From a checkpoint of a small mixture-of-experts model trained on Wikipedia: 78.7M parameters, 20 experts in each of 8 layers.
Below are experts of layer 6 (counted from 0) of a mixture-of-experts language model. Rows are named router (the router's row for the expert), down (a neuron's output weights, with its number) and show model dimensions 192-287. Each number is 128 + 32 x the weight over its row's rms, rounded and kept within 0 to 255.
After each expert's rows: "raises" lists some tokens whose logits its average output raises strongly, later layers aside. This comes from a sample of Wikipedia text that the model never trained on.

# expert 0
router [146 133 161 130 125  92 109 117 113 103 147 156 120 154 111  99 152 151 164 123 102 135  60 184 108 135 148 129 118 108 117 105 116 101  99  85 107 139 205 136  74 167 152  94 148 127 152  89 135 154 146  96 115 186 150 115 105 137 121 108 112  91 138 101 114 132 154  97 150 104 132 164 156 130 170  90  97 160 113  62  95  99 148 168 140 122 114  77 138  88 102 144 134  96 129  83]
down0 [115 135 141 143 160  91 118 116  74 110  91 167 122  85 161 170  79 147  97 141  98 150 149  95 119 120 159 118 200 175  67 162 146 109  60 128 134 132 124 131 101  73 114 183 132 160 133 184 116 104 135 147 147  84  88 144 111  90 144  95 213 170 106 112 115 130  97 124 125 130 104 132 138  80  89 181 158 131 167 128 181  58 123 114 138  84  92 117 147 151 104  83 178 112 128 128]
raises: ",", " and", " (", " M", " N", " "

# expert 9
router [105 113 149 127 117 121 113 127 111 169 113 121 163  88 118 118 173 163 141  82 143 144 159  88 147 161 117 119 169 122 100  77 114 193 103 127 126 108 125 122 103 124 152 162 140  71  38 114  84 132  71 136 126 128 130 116 109  87 149 148 135 147 150 104 104 168 181 104 137 120 115 159 175 180 119 142 171  68 106  90  77 168 108 126 157 112 150 103 139 144 120 161  67 135  93 209]
down0 [109 169 166  78  83 138 163 107 117 175 137 132 150 126 101 174 113 171 150 125 106 147 149 102 141 158 117 109 124 119 114 191 166 132 161  96 158 141 120 136  90 136  93 148 139 139 119 134 101 115 128 160  66  96  77 105 106  72  98  80 134  86 205  58 146  78 121 120 113 111 111 100  85 136  98  93 181 147 139 117 116 121 140 131 121 153 191 121 164 124 132 100 117  82  79  67]
raises: "as", "i", "a", "in", "an", "o"

# expert 16
router [ 85 106 131 103 111 130 146 109 171 145 124 116 113 164 106 145  78 157  71 176 121  91 149  61 133 121 113  67 118 133 105 139 148  66 144  93  87  87 177 129  88  84  73 122  71 119 150 123 119 187 137 194 175 152 146  78 168 173  97 106 186  67 127 147  98 108  79  32 129  90 140 141 140 178 149 157 189 111 132 116  91  98 165 136 141 106 111 112 143  91  89 152 139 172 115 144]
down5 [120  77  71  57  58 140  54 162  85 131 120 100 138  64 188 112 120 130 110 155 121 124 133 102 152 132 131 110 151  60 154 120 165 121  40 178 178 142 110 150 123 180 136 145 106 158  84 103 107 128 149 177 125 125 183 115 138 147  95 123  90 104 189  79 177 186  82 131 157  88  98 113 146 151  81 171  67 109 158  86 140  86 115  47 157 120 105  91 117  72 140  88  91 104 143 106]
raises: "u", "an", "ang", "am", "ra", ","

# expert 10
router [149  68  77  88 113 178 150 142 111  43 118 128  87 130 103 174 121 184 151 121 128 134 122 199 116 111 136 147 142 128  95 112  70 145 129 124 126 165 106 115 179  73 173  78 140  81  98 135 107 101 164 159 130  86 119 116 107 144 154 138 157 124 134 141 186 154  94 115 135 110 152 119 152 113 116 124 108 158 121 171 105 115 143  87 126  96 148 104 229 130 117 164 165  74 147 126]
down0 [148 128 106 114 143 135 135 105 122 103 105 101 143 155 147 159 134  95 163 170 144 144  63 106 123 117 105  91  69 123  45  88 104 108 121 161 148 134  76  89 119  68  81 172  82 101  62  89 114 103 115 151  91 184 102 128 146  83  69  99 111  98 161 121 158 171 127  79 119 171  36 153 214 175 100 132 176  65  78 134 109 100 151  95 122 136 161 165 162 164 102 101 146 143 131 141]
raises: " and", ",", " (", ".", ")", " |"

# expert 14
router [ 90 171  91 133  93 146 115 145 160 128 187 138 191  89 101 117  66  87 156 127 132 176 129 122 131 138 128 161 190 162  99 117 116 127 200 177 161 144 119 152  94 129 123 163  68 122 112 145  96 115 136 135 145  58 140 169 162 103 130 139 145 129 143 120 111  81 116 177 127 134 151 172  80 149 144 135 118 127 115  93 121 157 145 153  74  87 166 142  99 170  98 125 113 130  16 192]
down12 [149 160 110 168 130 122 174 136 154 178 163 132 151  93  99 122  71 115 104 105 126  83 193 106  72 129  33  96  49 159 134 173 103 142 108 147  81 169 163 145  94  96  91 135 162 137 109 165 141 146 130 184 140  99 158 116 116 221 158 145 134 166 104 181 110  82 151 109 203  91 135 131 111 116 167 164 116 203 144 104 171 113 175 193 133 148 168 181 144 139 130 120  96 119 106 150]
raises: "a", "i", " ", "an", " the", "c"

# expert 2
router [159  90 134 156 105 128 113  98  73  86 109 147 127 141 102 126 144 158 184 103 152  88  61 124 138 142 154 149 162 126 102 105 119 146 146 119 116 113 161 141 174  98 125  88 125  58  62 140  88  98 155 153  90 111 109 148 106 125 133  61 127  83 134  80  85 157 152  71 178 127 136  80 173 151 166 110  99 160  98 148  94  79  76 105 122 143  98 100 103 111 180 160 111 193 139 129]
down5 [191 132 124  52 136 127 100  99 163 205 123 133 127 125 168 107 145 114 130 136 135 163  96 133 150 131 125  96 123 217 106 158  86 109 159 152 116 111 141 177 176 143 127 125  81 165 167 123 116 129 145 143 166 217 143 145  70  76 153 208 132 124 110 128  79 122 129 153 116 137 132 140 113 139 153  83 152  54 138  58 104 135 141 152 133 125 108 145  90  67  86 139 127 180 106 118]
raises: " and", ",", " (", "'s"

# expert 13
router [168  54 102 143 115 111  94 120 160  76 102  60 117 118 113 104  67 120 130 115 145 134 159  96 105  90 127 149  96 167  98 140  94 149 141 156 166 141 125 152 107 135 120 112 146 162 113 157 158 124 111 178  94 147 101 170 182 124 139 168  72 192 101 188 175 120  71 143 169 103 114  48 133  93 179 129  94 129 155 178 217 105 122 112 129 149 113 192 100 169 166 122 128 111 164 160]
down5 [165 176 131 161 112 128 157 145  97 133 126 105  78 132 146 122 169 145 167 144 124 107 172 107 115 104 116  98  90 112  59 122  71  54 135 103 166 181  64 159 149 162 132 122  69 117  61  83  59 105  93 164  67  87 126 110 140 127  62 156 136 115 177 112 144 122 123 122  38 113 144  93 110 136 110 168 124  98 112 126 113  85 126  70 114 146 139  73 105  80  96 139 123 198 137 132]
raises: ",", " in", " and", ".", " (", " of"